Below are experts of layer 6 (counted from 0) of a mixture-of-experts language model. Rows are named router (the router's row for the expert), gate (a neuron's input weights, with its number), up (a neuron's input weights, with its number) and show model dimensions 0-191. Each number is 128 + 32 x the weight over its row's rms, rounded and kept within 0 to 255. Numbers have three digits each.
After each expert's rows: "gets" lists some tokens that make up at least twice as much of what it gets as of all text. This comes from a sample of Wikipedia text that the model never trained on. Tokens count by the router's weight.

# expert 17
router:109115126136083130133129095052151081179091102169123091123131123124127075156084122131095132159185176124143220081126177066121129135131156123105144160148170162141128120112175119102168139098128023111144139129146166168127117146149159072183105129141152124185146142098123152133150144133140090162101132141127131137151124092088208195155134076079162158103114131120124100145227103059182107079065105137142155141098161108117163148113118101198171130069147119127119182122087115141157118121125115098111126123117111128111122121105137133109126099123148108016128130141087098140152064139085121107
gate0:101133101157100092120170146147123084149173120129119119139114121120123161154122112148179108094105128081090126155098062102115074190101157179165111081165105148069197122131123108081119178171143163201156116109115154094130108102152095162140113195151136136130194108118083113163116076170118171174160139118114136156119140157151109151115174179096151193141182099148079128112114164225144173117141128133086127151083104133173169088109123138176098139162195164120111133130131162120136150152080173023113092109129111074110113078137151159148182099125148120155093099154122158105148118103109115174
up0:083091150125121122145113083093198120154115147142163113089089204109166147154091119143133142122131136084133095093090103120152133113107047159070138174137163136132114183134189151133101216146186079134161063127168163109068118101156112177157157117144079067181126104153186146115176170129153167136119130135152111140113160107109130142124118168081143165057125094151154149103096190052189139126162128122181114092165119065106173156123136120138111100075109092186138134128126142109153094136107115166117088123162114136132115096031112127174145134106112104123176141151118092113098127121097143116
gets: ".", ")", " ", "\"", ";", "a"

# expert 4
router:108106161141128135169137147052089121086111087182102135144110100158102075155129150152170135145172167125118141117155129112185192160178122125108117156176137159069141154167141112142113113195122149075151086102135135108161033129139127115135037135089140124089139192077125097111120119136118107162101160131171099068093086092156102174127204104148078090149156094131128082078168158165077103129167118153141094086121148141144126076065147145164133127107181075142135118147115143111126160087150125129140101197117164112174160107166125108104142110089137134104130152146193156119183086100127180158
gate0:121138095113135168135116209103114202099183127126141190164119100120161181101137172098168155180101153139123070066144096134137134188135144106115082169143138169105115126182135153139124154164164108144119080166064086147130125105146195082177139061100121107137090113053121110123124140184112105123104102140112105147125167179130202122160103168159149123174119151141064108084063085142147129132153103135101101120140053148177101111104124157136155117168138080125134073112133164151178068122143101115195137153107094108134138126203107115098103080124185156134149108185140120135140139119135112155
up0:175104144122148106099069171124090178141164055105139133154136145124127159187107170123176103103129165130062142116072170128156190161099123176146123094140150137117098100112101095123120180051079145165108195086143127079150161176064125096172118181138170184181131101164100159190141109075125128104128110096113124191098130144137131170130142151106145121120115187149168116081127096119093162105163120090158121100150131122121101145159111079071084155110131124144113133170074098106103117121109095171112127167203176180096150119111088126136121091107159124100151105092107168061165157126140077147
gets: "|", "-", " a", " \"", " an", " 6"

# expert 0
router:140097144123145133153203139191112121071110131159153131126129146145080128130118093108089226149131151115131088111133128125158196100097150115138079126151155146108113146093175121146124090121120149144141138191120162144101116151154116114096161135126160121110120114116146076145192144086190191161157116129067149062153153087092113118124187146052060191157163109108124106133175103114133129103157077146124198142110197123092106088099111100124107170110111139178168146147133115113137098079162129107149108170053173112082127132174126047092173087073162141142134163169138105135138138162117177107
gate0:111170169094149092144095160132102135121099073132138133121198124158112110179129190147155135081129115106106136177128173124114103086054117181106102121130146121140126159122107072173190103208113150121096148131105147142115095107155114112205188104112090132143121126115112169126114144122179154159089107140096133098151148108149148068203171104130147158148122077189087172159121098100106125110155070130063096105115168117070178106167138125193143128079063126086089148134121070172133198103096176106155116164136143096063135125095112078096136106135135116181163126172155115102116120167130134154
up0:126119107107184125164141124141053161166096110112131148108143160107094145160167151100120135112099115134096149147097178116099079160130125181053082106192132049099080128126115114202144088091068128150129136155138127110151162075112102171156099165134117161140084096132106117112157189121075145138092190072130076195156166100165118113134174183140095084138107104158140138147178126114145164108173131144102130141114038180121107064166183097173207163162092075111163106169133202113127139152114113108133133127167089148133113144144110120104135121142167150120172139151136141145131124172090131130
gets: " to", " in", " of", " was", " is", " on"

# expert 6
router:145095131121107157136093189142104099133158142115051131134161156148097097105101095168147157145129162096137158147191039145124134093129139121154097098174149121177090110148199133104101117117117122130124134158118127147109123103114114123140129150168125183098153152122129079133124076049189109173153118164090116122119111141107150185135126140118164072149117113122081083194145149115170125125098107068158175117095145137134187075145170147112153113098124173143142169133155157187141084158183154084097130134071180056173175115153092154129130115144160179071131098059103131159111091094109178050
gate0:182129109149121105178096170126114083163099168144104125141144178123094130114140111127161112143171092105081067175164108143098109113160153101109132131136121064153167098138170138129114105134064138093137162131136074088125124090156151106107165074134067141131134192161122160171154150119189183139129145115113120146155152163121175139123154091092142133130109041057119087195138100131151108108092124193135168156075152126076111100048156122170145143172117186127115103141171168110150107143122152086067104148090210151203093151147144152122195168114134141112140076141080141124120100120168141124
up0:125172154119068194096162145108171082162116124175125167102059141129153157151143168120165114128136113141159148084142132090158165058161062093115148133175111165090110174148053111158137105080124188181134177157174117166199149155095115122100097130129108128115102163148158131126078176139138150116136060086155156128087119131128125133177106128163132146135152162203129094079153090144073120127113159123121157162110156177140117093103129158109165179091193065146141135156126137139117117154128108082097131177103081133134088136150105151164170111206138111136112182194132145148099149147078083132
gets: "\n", " |", ".", "==", ")", " was"

# expert 5
router:141063187116131142138077096085142121098120069122152091125098150119097081132144128163120128192118156092092088144163079142135185149150131142115127120103104144192121123189144078182181100160185120141091088108111134198122130132140135169126126117180160117138122136080137067156102161081167121157117109169135142169176106088174084199146179127161117141082160094159116097142143172112162165082129126121189144065159137132103138159162137134172120118184166120101138131224093116169151125130099101090131160140130166128165113084141027105123164095107147119109129146153125180138148149161102119181
gate0:125094106140063160113140170138103115057179089097166164135133124103123111118079143175170166172101086094131106171107098150113115078098061068079117167121128149090114098110106087163149176126085146152060155161079119072089115144154103129148154102160201085122152159103105091177094023129167097115085118119120182143163097144123114104143119162135142100114142091072125100129087146121132163121090108124113130084126124095109158174149076129157129125144113113146101114129098125153173092108066109085054147165151118107123141113121212163053110061124092128113114141136157088131129149129118085139
up0:129075124111108173157077152138128137162172097119150146171062137079109124120093137122077104118114090089097137124155119160132120082140129105142107068140117131132143143121121109132123135179111180206096123097155078155206125154168131117159119143115153102129143121128111169176155151113130127134161104147083048124122084064142130152137172149095135096100089155163114127171113087093157120089048112113104140147182169132093118147082071151131149108131069120172076085118138093142174094128067198124160143088102184114135207122195127127122160077091099112169110158182060145075111158113097098122
gets: " the", "-", " (", " a", "–", "|"

# expert 1
router:130127128107127118139198157117101111106113151157131113134124106143118141146111123120134196109098086141182142082121130155152119153174127169069120129138137067070171169152199152158123080141137092209134088163029138132141142148088127097137130116162144118122114087148080078178200145104110143168099084127108108077115179137132087118151109115134112137134220130111130116150136125100150176109162063132148143131080210143150141189100166173161133130107108155168091139173086098104115083136159164134126149164053164103110137155105081092128116127063174100151123175126121082109171120182098133099
gate0:166114083088115103144160191114120123124141170138196096124089078151107113137152189122147198148153060148141148167100132187098138174154119172098096133135092132098128124170142152180161144084145120141100134122182172083136097118073107085133105145119122110174131131112087147167071088127134098134139081203111064097162164136156160155110167152081153176118146189131129120149114108177152109125136153083175199130128145155086122132138132131101130171172122147148131193135172137115099116144130202121082086171122182177118070128143152100180151127138133081148160108128148113089132120194176112060
up0:117170118150145096097134161078129104182170175171163169146128099079175139175092127140184104143127134170121136182135128131173156106091127120088168144104147151103147184069115080143134119196103100131056108129120138135089095086097114121165131130158141097155109147129096095137123085133103125076107138160095167146205116070207090160144124137144165051181107155086102141177106045110058101125182139140145085108091159110119119071106102146111154139158189142153112159117119141179184096139092131150115149112156161064130155092097115187145075135121124153115137079138139145134111091159112129089
gets: " of", " to", " in", " and", " was", " for"

# expert 15
router:127075164154136192118117153142197091135114099149114097156131101169126131174095130180195140122145155113118140156144125135159110204115134135149114156176082152112119112169116128163100086166184174117107102153011140151176131139131145155127135139163140106119146159119122119108167134089195141150152056126088152123176092097138139120139161176164181144124179081166113137199113144107199154053143122041111173103079136132142115162098139176165107102145086086125137130179125116147099128149135126159112134169147129103146093100162103090101112067164151126097092121113158163148097103093122157058
gate0:120102163098158096163133118151153102122129113089149082157162104082099160126105108130134151107084158084174157138172119116068054183056105146107180174137054100127130108146114154117169072131128145161089099127126084154146142098140109136239148071147122138151128099089130159116178133076151124091097103133116103114151153106094134074175118156105115099100191089172117177121147132081205131089163083129159078139191091125115108138104090134137139105134165100124186120116149161124126201128158116155127051124157112130103092108171115090153200128114166081169152122131145144133136123108066133142
up0:136135094133141192093128093143123141130142153091099134092149090079062103129104070098095104063116179089137116142127101126112146109108101137114163103137088123159163141106129105102185149136161117128098050170085134176133080119162153098112159078138082149096083117104085095170084106146131088108117052109093193109165115115110160132069134143098145136144119115069154147153099105060115151097116148191088080117133129174092149133132148164099104088178127139153102116152070160139090210118195080097117221147129135121180164149111149077139142172128146182121124139109120137107063094147106129127
gets: ",", " the", " of", " and", ".", ":"

# expert 22
router:184136144125124147181102169112121055162122121092117089146116198108117098113090133140157165161106099126163104084141027106177195099100104212057087129140108116156089087117124137117144083151164083102096115135086180135187072121090123144133126127148179141164122162106161110060142102074120170097139131166089136095082118142193079154119150169115125127089156066025121139204098156109131153133147130137154120115134132139119145137150171114126145137131126139106217181171154112123152109123157132085144155151095173094115136090145120096151125092138119126140164125154152154103178117125134128143
gate0:134117130105114123125095124192143105147149158117162118171125109059095064105068090120132230155121093079106104153120087085106152086142099151122120149114163143119090138056098145139128110074113067147075125133074135100199069154164122125128158095124143130142021111131101119134151080088143103088098109099095124102090089075123134138135136060106115151069152135050194151182137177092139140087105145129152153106169109153089106124115130092159118152107138145111081115100146117056142166129160100147150138147160144116123158133145186122123128109083155124140111081129098112156181141089098067144
up0:164202181107168094080111149076163135202171046073158112193107140115066136090162117143104167176112122099181143133179085095193142102105074114166120145193145085129087105081099115139140174076148110169114142098125099093120130108134125146138201094139130120151132129118147156125176095069105137167152091092113111122082097147123149154139154148097124111125105176091137108132141150070122093140143122117096106127095179108122117096137130094142132098152188088135132183123104081142164129129105158144131152081118130094117116082081134115174093049155087120146083138109121134213089129123143085163
gets: "\n", "-", " (", ",", " in", "|"

# expert 18
router:153150219154108114168160143159112148104079126130128053081116140150097096140134155142126142138107165132129148104124098129149189103193200155061152123151132126156167086129135171090118075139113122142121120125132121167142121126156130129061154120126158161152069125090120152169105175091144162136123138133134153154120133115142178157157119122105124102150144094112177059123228158098147096091082121172172136089092116114148165134087110063108156121124148167161145147119087112173092133111122115102119176169061127078129153143083076166149165125137126126010108172133125142170090072107074170127
gate0:208115119120087136168153172112112130115142185151155088141049123156152159077151203104064133136125133151170122105119109152130095095146098108108159176159163165132135087111133096109123068115116117112135082112109129109059122105122129166084146138169167117165107088065044118160137134113151119113150112160062105111148134131151118165161112138148102048179160110154183123176113142208089152103163094085094141146118133132118135103119168133139150114178097031138104170127123134136128117092103164151124162209134106118130210124135174158147140159083128088130109166167131131079133108124106083161
up0:144167094183114073130169148081083122177129096114130140125131164101136099108157098135102101169140135194156139137092137129115109129114162154167159205145108166123125138119122168113111117144174104134178118127159255143124161147124136107131167092136180054052157090168137112162084079142113094171125127113160167086181091163170168188134148136161146127096154075062109168115095208132154123130172101099093150133153135135137077201114134131119101121138148127098126115122163183167186105189145161075152160101139141106126139137170120102114127169095131057122115116153137114164154111100155113142
gets: " |", "\n", ".", "–", "|", " "

# expert 14
router:075106138140116080142126147116162159103072154158132152128128136215084049156141179125170123108156136121132101133099090114171156124176150108171147094145170089185123087151080151095094144127141140127140158147097179159140089095074135137141147115173134130138126135115126171110116093055159152156088090133149198128144139142083110161138121120119087161125139131121121106115180098152167171093135110149183132079093152113111159079124115097139144136111073113168174186145116182091183170129137151076151074151094154108108171092181108132082153095100190162039147174090150135136147099145045139113
gate0:122142164132171111096107169118138114149099118159071093127170118082154154110091132138194154130056182139139082167141094135103132157127125162083125104205160112161072171101142131075056094171126083123102165168103083094065116121122119192131138149132111140193151087075131129086088089165080137117157167117173170112093061130180115113124128071150101143141167105102100109133186136176130113051102133130094114146133153152125128102111132068188133126044141151118142093144121141124141129121059151157095183141140118065141177108118150132081118132123125108138073113128094157112133187104096141126
up0:132138181148108117127155147118126124134130032115127144126096154131152109140121122172150134135138153124094106164180124110100062145149142146109133055097109121226124165103111111121136196122170167166164108158125118154148136080171109170146117159125105119128133075127085000118131108131106125151141114194197126117120124117130160129114103158102127183124100126142124051181122106095101098094122103108111137172162096158159138162174126175074116144106097149067125132112135177131122127132125155145098081167146198164149125134157080184088167109118150197101116095128088205163109135119147076145
gets: " |", ":", "|", ";", " ", " \""

# expert 16
router:147116108119115116155144150107181148113118129110097141141087169170096083170115062132136174094083153120152155147142120129103079155088155126091117179214115147083124086131150157103106065155204148138141081186086150157179140112125066208106117122203100150180155146103152118106172184093109136142109086163107165059103069120068077199163119125113104145082195132121137154126114113106113166092107089120196149088087128162134146165118164132148132095120122151152193139162144131119136109102101124157117149158068153128169126148090104080143115120147112087092098121104136148142114141085125167096
gate0:112187143082177128100093156173189093120142127115119132118172123181102176166098173173099134158150120121093159184147167131142133115117063179104072128136102103119112086154116170155165096154137188084122141170087045077118182078111091125106103097131164166085135154128106151119118147072126084152166205100130173120141093164053115114139125116102074160172116099112116125137132124150084119111153173121105132114101183104132115160149109108104166068110167118126170089113073128123116098097140089097145128119124168123085125061116137160163190135126086110098080132086183098077096153143097178134
up0:123068103175139139159116127151095125182151069156119205129072053173092105116090128171097096136174193148141118178158099132116117134104108119162142143099052111163133145132123115130170130115140144141162094147097077067083107191090142086106133134085084147127095085104125172164119116119147147089108178117103118148086114111120109139147138094111051179120073158089104112122112117077165153169122112142146121173162109162085163098118131132139142140120148197177130129101191124182129143108147118120138111163163065083077101138178135083127164157165150095122103113092115160089141082171166114210
gets: ",", " and", ".", " the", ")", ";"